{
  "n_layer": 9,
  "d_expert": 160,
  "d_shared_expert": 0,
  "routed_scale": 1.41,
  "balance_loss": 0.000311,
  "vocab_size": 32768,
  "norm": "rmsnorm",
  "norm_eps": 1e-06,
  "optimizer": "soap_variant",
  "beta1": 0.95,
  "batch_tokens": [65536, 131072, 262144],
  "train_tokens": 622700000,
  "steps": 4148
}
Below are experts of layer 3 (counted from 0) of a mixture-of-experts language model. Rows are named router (the router's row for the expert), gate (a neuron's input weights, with its number), up (a neuron's input weights, with its number) and show model dimensions 48-95. Each number is 500 + 50 x the weight over its row's rms, rounded and kept within 0 to 999. Numbers have three digits each.
Before each expert's rows: "gets" lists some tokens that make up at least twice as much of what it gets as of all text. This comes from a sample of Wikipedia text that the model never trained on. Tokens count by the router's weight.

# expert 33
gets: " United", " New", " States", " South", " North", " World"
router:544464575416447442428435476546399566560526589503445487565553500457511541545480510597568559565490503531544537544435522478491566634424476598498436
gate0:426578540530463597471460498483457567553600459484512499587488589456474523479512539505483513499435480546535598567523578550509404541439475547461413
up0:495568541561443610513497551475419599500597507480515445606548575494529409538570539556471483499412523489494578529540506547555432553457423525461472
gate1:568468560514584538445483526534598484552588541506483510488465500545505466540490553469458602510541518515503566472483454453514439452454500403440532
up1:469533477496465486484446452535464522446451527552509459490493488421461492472540455523425364495500521570591488499512575500518488530497442549482365
gate2:422491512559394452550495502510518440574554574487446466508462482419553482417410464480474478494445442503455579586514492532460478546513438542519440
up2:538514543460493463491421427554406509450499490528516532524431409588524483448478489463520502444497474479555492459497459550543575505439470482601462
gate3:526467519488493512549528577380540475523542446527478496536492459535482520577428397542464519489445459533553541501633486445454458561458472544567424
up3:490514502460467463489479475489464532391538529495499520454585498454517578365570528385565534484566519381434547516494490472516611465449469510470512
gate4:494501410509486491540510403539524517530572545494468509523479521552445554555513503533570513410519501468534512509512423433465526570406494536552533
up4:478510492515605642467413478565561469488528426501430571531524440475434539477536432459446513473463608478486439588508592545502462520420425578495477
gate5:491490428477529490513494550561432489498460445501641455559609420494478471469578508489457520530515413422561563438431550448511457595512465511496450
up5:408555465501451492470500539523528572584525457469600429458450432411454504463510435551472450495539536382453544412511450494551531400443506620428465
gate6:574475454527426517501499528425544503509548487494418448527498427419541475594554555567526535529565524478481577490490500518411509517571495473500499
up6:561432426612480530583513404535496456560497438511485558553567442522492447504492513496448442519522549552410585520496520477502494555445445493512473
gate7:549599474507529534551517552538514531518457467541494446477470541508560581468455484562508502514419440361511529580504539446530542513448458531481420
up7:494531495549520513503518534493469460486451523455566411494540416451466414536494429484534510508520480512570523462466451504493503438533494385490385
gate8:462459517546548424510544473454604497524499509495580498516498494454372543418492503545523532553415520584461527552563414568496539460501484598482516
up8:558567451513471549477606603539434501532559444573474521490496507529461470495455482488405559467563447432474485441494531499531460472552523465493491
gate9:485465559519464450541483488564490422539567553457446481528501532530493511510481419445450447441563504551589507412525561340490501535459564499478484
up9:460524600549521445510496569543471515495548493481433455560478531546526506515499429459465453459480462475570572412541546429468507553450449481438441
gate10:511458615498575568576501509489480452550606515480535563426511509398562550469462459530497499457450532494561601631527406537469591434440519540482508
up10:561463495551510491471463443503564426518519530455464553534483444430476505606475500560467482460616512541548492494471515430527573439468518525417521
gate11:502461474573500564507402442479502520486489400588528537522521455559514449534579584479507537478549496509529522448502579494504489494429469474444485
up11:525537410523476492487405504500574440459551534551530551546549503481545547440449466484549486526494521423495534455508438530463594501480515513573478
gate12:532482490557495605499528475482468424507563532499459490498520441514544574516554584420561458481501561514508520440432451569562505616492532498477493
up12:453481485480470564520482598520463493499490393539555520493478486529509445488531569541410476518464523537442399572488507499455436438566480481536571
gate13:499602550463546586542525484507479538581527464449480525463474507542438607490473474631487481500478505542488472463447521482467436488525541481561593
up13:577593514482566516551516449522446512553496477491476543516486437538447560546506500521504495479479461516498526437435526460445531541477437533525515
gate14:501569556560522560425432451384441505526470583516587494436474431454481475422521452450451502538463451455460497536496478414516426512575575554435544
up14:475468431524494489438581532488480448503519453435434496534553445481511538493588397503586340490498465557536517458605491529525557498546462598500429
gate15:555499605581599506530541531525537542532521474474452471430556517368464529460412548525509543431429545543505407616573438538526442567493541448500469
up15:495477474451487448428496493509454475487545562488586531382488498502433553521618523463445594536582436514457558484492463502541532477432460502529503
gate16:506486580505437423480465529542446395615431476516446495408480485477476489467554549460490545490471517440415486500516504471624451412530490509555511
up16:491475540496378445482412587503545500559510457522492507478487587484442510483509567573571523442459531423438492516583521553559434468523516501559415
gate17:509445380471578578478461539630484569527485533587527446509508527552502526520432457431540628498489469495586433440569468457566549472472487443497575
up17:544540526490504449559455584426519501504428462568453484497566467497590449489444524466553445531531506476462490538563626450395432468579457504508388
gate18:538490580395426446510484640567510583481519582522480459452489418549460566438460566492494503505523508477450407514570445453561475416474448450563474
up18:549601506537552538468467531423481501513464547463597436454488505405539448536473481595504430496516568499457587439509530395460517423574520491460523
gate19:563448474525451511465509486590563492554474486575519448559509469494444525368437530607499541550504508437431510484506446521499525483497461572567403
up19:534416468521495561443516474537471542527464541581562372557566569446504494508427508577520492545433591412488536449536403483551529458494474599542428
gate20:641517486545540347496498485512499583481511547493437515531426521597491558438449444511489483541488507452471447502444534551471500555445559511546501
up20:377538516514523566495514401501478452500569475534558536478573493420538469530522453490473570490501508583481522537470450534599525467571491506511538
gate21:532546512545451421475457523599485529525432410490469526469553522424499511459545548398426440478544527497481511587468538539546516549542548472550503
up21:484502459560543524448471492372482500410470536555490524456459510581464468533492468576430549516433501483485473481525542496510469463515476557485514
gate22:514450550357494503517529534525573525474536527491513459540471524563463595500550525454483472548507393586537530444477469500432515531477530517402541
up22:460547439449459575471461598529505522463431481489472489610483556546567517519505528418409403435411453588406466456482488415503550528504501462495551
gate23:616489488432506432532497538500498555586521506545493508523552517429439446493416577577579480513414578545425408530448544480522498517530575546624547
up23:358477513538523553504465452450494468447545501398501492481498470501537512541628467504511520435575452505568592530488472511447506426415395494437481
gate24:474509541455468573569516424514505514493465481549556526459514483486617483373427516535522579541489526480481547536482518435542433529459570524482567
up24:528405461566569530496490501486466512562527497496465504522570499446383577566493463509534418497484482499537418476547469562384490508481540453503486
gate25:535503547569496529446473529484463557579557522455544490506547571506535545469478540551411467349492421595526507539597516504436559574480552521426433
up25:513486488511468545512426513489466484524581432530516525491511530504534513511602515340530482484453471555447493559444464472436458479447634487426444
gate26:500495565542569460445516508499478524526550530480540481553452446477565472593441589541550448457578564477446612518465551481536488514574546481556550
up26:490451521490529535516495535510511565482468484495487546561461485520526509464508488507519470504500508464435375412542486546484497660539593627495515
gate27:454559435486379516553507532498498476496427432524443526527572536515451544530525541558552546558457513460516516514468513542456509544488525536441497
up27:383537457444406543430528596513598500535490456450430566551542569469453500472513470587476471576483527394476470559486591554466572531490507504450507
gate28:522505550445562506595443569497516537421411519512510483560526501450491465495470572479505422389452468494551552561520413582580419508555581531472390
up28:467550473520435505538437537492504430442540492485492463490479489468441454499475551438537450442519447493441512513476449439569518468510535601506427
gate29:501468540480449393427488474459524553472505483551430532424592510446438421546490539404438471433539522600417530459494552462513432521419526638491467
up29:512444504497442351487498406434558514499574552644421576501569544435437489519471511482423506513582464518489501543457471438525435488492488583491529
gate30:511528439494472555526531501480543543446488505488480555601494511454510440380407464606502575532462456543511533469483516519504524547601532478487550
up30:474453390502462541498473608443545537485472548424487542398548562467437589489450488499469558517510470552486459425548470499533476441524436511480433
gate31:483529463577450446486499457503486533431477573549441486448542546448599546460537508473524497457509444453539498532380420446495504474516568539504551
up31:464528496473568521497437454463536491378487473441490639424532562518456532496575561439523475520485522503564506426544403442400520470489559399527508
gate32:497488552424510495508527482540436505438566588486473499460503478427542506502450499410506495477525517462561471454503529470524424583434567532478436
up32:479604530470554508537556473602468535467503605572438439436521487452502518502508512501515491469471516495516484454503558476483455541394580526538467
gate33:461491560438489519484553566497523607453516562484520547605511629518490507399515451575437474526489433515422504413543470456544448573472460523503522
up33:505518514475524444493485504485493494468393547528467525403437498583566435574442504523530473515501506531421403556489509490454507435557507435506516
gate34:498436498497461525458493503508448531507428511463542467494600509403592540488487477507548520542531550535495516435384541573515502509443467465530421
up34:563496486539516476466494459456479443430525530517471540459434420546463509444446515501532481457433443574465431579552469437456441563521530481555490
gate35:419443443503488544484536538473544462527480495489488475528477503615440480411502560453493573556418562455529458460417448591482519496490546441479510
up35:449565496488418446456503441485526515527546506530543463480553454433477513555544449507552461483575482593443519511530500529594492462534468465433484
gate36:495391523475461449447550526520462422473504478476469459511480455495564466483466534617451455449509557487482467620472516557487445535532538474461444
up36:512496441532597525476524538454607519499434432460514586517493520548393467542521510482511551549550538420479491443520490574554539549500568515534571
gate37:485487487525445523441431577596496448458507507468484520520471495518488496470443411502496509431517497515506531428490584508504499480488439521446540
up37:444429493600455487524391483517439473416513485473556510467495541421471453412543429507498534434537438486603532464485566477422534554474514550532519
gate38:453476585548459506545476480504505537553531533514481507516559561435574498330461510517554523511502444509547543563472381483512475575446468573534539
up38:476551427468529491433499540466511470477469497520476496474434427550430485566464477463464465560540488499457420456548605465507497468550507428442571
gate39:566503548465448543553425467466393502419573502367540439564419522448524479524460435564535544573564525435530480587413553487541556544438569508455491
up39:562537604489450574514536470519456478396546501349535406542431522484498445506476462554482541572603560450484520495397514465533531573414579466433445
gate40:481505531552458566443491461479474520501483476481520594546482535512465537545458474464542580496535608554477509489445526411576433573476495502499505
up40:450515430493580434598523524506504532534537518475496380457558503479500458489522494489452470413512431449511494556541415564383543452574496568561552
gate41:538564475471527438484478559540544470540433467532493454495517503471526467443489555515479445566457506463534448448459528554531437546591485491455417
up41:537451561494548478493411423569495511473483540440491464490560537447492508484524524521518521521443499534548579503429528460567471541562504550416463
gate42:529524522464514463418396557488513531519575535477536486520463524522529466478612440527456465423558532560454453586498475491446479483448564529475474
up42:388529527498552485447499485573462511515574495486535578529555489475526440546616467508431479461528485522528539609531594497530479544464509496480469
gate43:470477564459527504515428529490506586490436506490512573617382574541538506542441480506577526502474438440529490553457472439488494540444599492500473
up43:585524535432512499475404572447452548492464510595479566513425489440524469473405561458530470489429470464414532469552515452593456547456510515534443
gate44:485480513445478469451520439469451575509502536564522554486490526529492500572563421535437443539528468564547456500505597414477506478471564418535501
up44:517461413470533469504438504527527467433516421433522455463491448479501511470399509420532536476484549462403492458511489560582520580512484540451495
gate45:456472490420505491517520583499511472517528502549437447587527522489486519476562536585538486514509443516575565486485568402535599663485525581441504
up45:515521564544498520523532403506482545564520500473575470387513550587532499518452482444456504479527491555475562498554436502456494397442476473507409
gate46:454477580525446485542520480470551502640552539555508515436491561606491582490514548572556478490448527498520485530448481495580475503469422527465473
up46:476545320461573445476472550543448524406429401533535515497511536410522451493484561440538530456582499545464464494550482442438420542440540563540421
gate47:440552561495507503522467500464571510491485574498509498428508516573518511406596564523477524557414445518524461557510476496528469491568536523539433
up47:504547526419555469450500438510550538540563517408541471393486495489497524425575525528509507487434501540541500598501426514516425476505548576587475
gate48:498493478431488555459536564435468428470491519489417549461429503535570512546451486521517470465453564479495540439498483476519569560467624516563541
up48:479450504565502496525463488495470559491463461520553533471482545440517482520535495570522515495472423491531463519500540553526468494513422511413482
gate49:492451539480472544538389522630530497515472528488607491517393427526638573515560504487549560506547486600474545488452525465498502524478501487471508
up49:475546465600484515448486527431442503535462561555506466512619524492490490510510496458482519526480566455550452511482560489564493508470490474578527
gate50:584435497503512517497498571565537546439467564589468460515474411495563559590472586532528505521532494479589512455513500539435497573495486508459505
up50:535454504534448503452438500542513561586522539527551475497589537475465486464525420504477477487505381597522503547488516527491498461441429504505477
gate51:458595567530484464515469505436560420548422435508473548538506571485506573481501559477575521415442474552502467561562475482474445571391511511502404
up51:490547575569491485511495516470541420563447476497431549528525562559512529472488537452548557423407481557528523551511427489458491543455442460531385
gate52:527464587464479426468456480511482494471514524430437391485472630530484443523496525578537495480476554524533538482443528419438510423419492444490458
up52:532480551446483363459433517547462576499507489494454435418494589485438434521465500515536500605488495435484486462444455468413524420406498454480499
gate53:457417616549477532517517578465391540433505479406547445417424583510538459521562431492569472488458526508500531454426526500531544482476492471531428
up53:533593562544388525482406470518458491468594518488504581519487539454501493479491500508496505503469634636454463483579519485479404513458519496527613
gate54:529518484614504527367530563539557545425528495503527490528458474535507525453465447512516480587474465496483480528435441573421602470495565450550443
up54:583490558448471496607530509393442501485435478544503555541450511433417531490482550602411492412520600553451443497519533512526400479468425475512613
gate55:520490570480570514482458544479469486509578473464606495560414461464559442471528517560515445545592513477490490527571466529516421472462478527528476
up55:513451555480492493478432451430510534503532518410560470498447401499548487498526498559494505493583492497450505520528473487508410489493522510527418
gate56:546483454515494425555573457527491487534485465467466598568510590623463493467472575522539520509572563554484460497450461417526481449455498522511496
up56:524452480465443454466537489472467528547437497511471670514562587567518485494486616430483523552497563583485486472494478437563502462402550522410497
gate57:452515525530552479532466534469455560521534519573502453439545468441447578463484472480583556461443497563531511556551496496591570446549549393441521
up57:507527509516444487529518455544496481317551478520488543518488499472436464490477546460580504533550494513482531411464472447464532497460436420546592
gate58:637396518546534433492543459543468497533543558594484541461546442485496466414519508457485458544483498555421543474388527485512430520496564457577552
up58:555461503514522531545444539461506422475497453603510559447562579501515477584449567499559549474456462555504539403532431436371518508540560500566475
gate59:587569527453463558507528427440472516475553442532392500568414579431529481481553455460559487490540520556484478598526533505479519691574573465434542
up59:527541566415480556506507432422429433496554490467399524560417504439501412483512442448552496429484499553484511578538521492466557620561504477406514
gate60:508499534464533556608574492489408604549458431495518591506469454475462440478470352518573493519449520522552573491463564484504429467552654534479458
up60:480511489415477460561482538445472556577548488549531558517388570546531473571509416559558519457487515437569561440458629374544430501572482512470533
gate61:470449396526481464424526556526580440500501552553527557478477509590583427445448536638491545473559485493483540498510477477480482452507545497517414
up61:591588563508473525560465486435457481502511399499582518511562496375506480524446473395501457490513540483573472508448463533613508540552447483504572
gate62:513439510485447568479440525541550569412403498502461545452463485447475596498578487473508418560445410476515602541393577543517480497441453532420499
up62:498390538516489519448478484560484542534577491556550520478441484508404527467479505461562481573540470537445421412522550497477513492506490543401445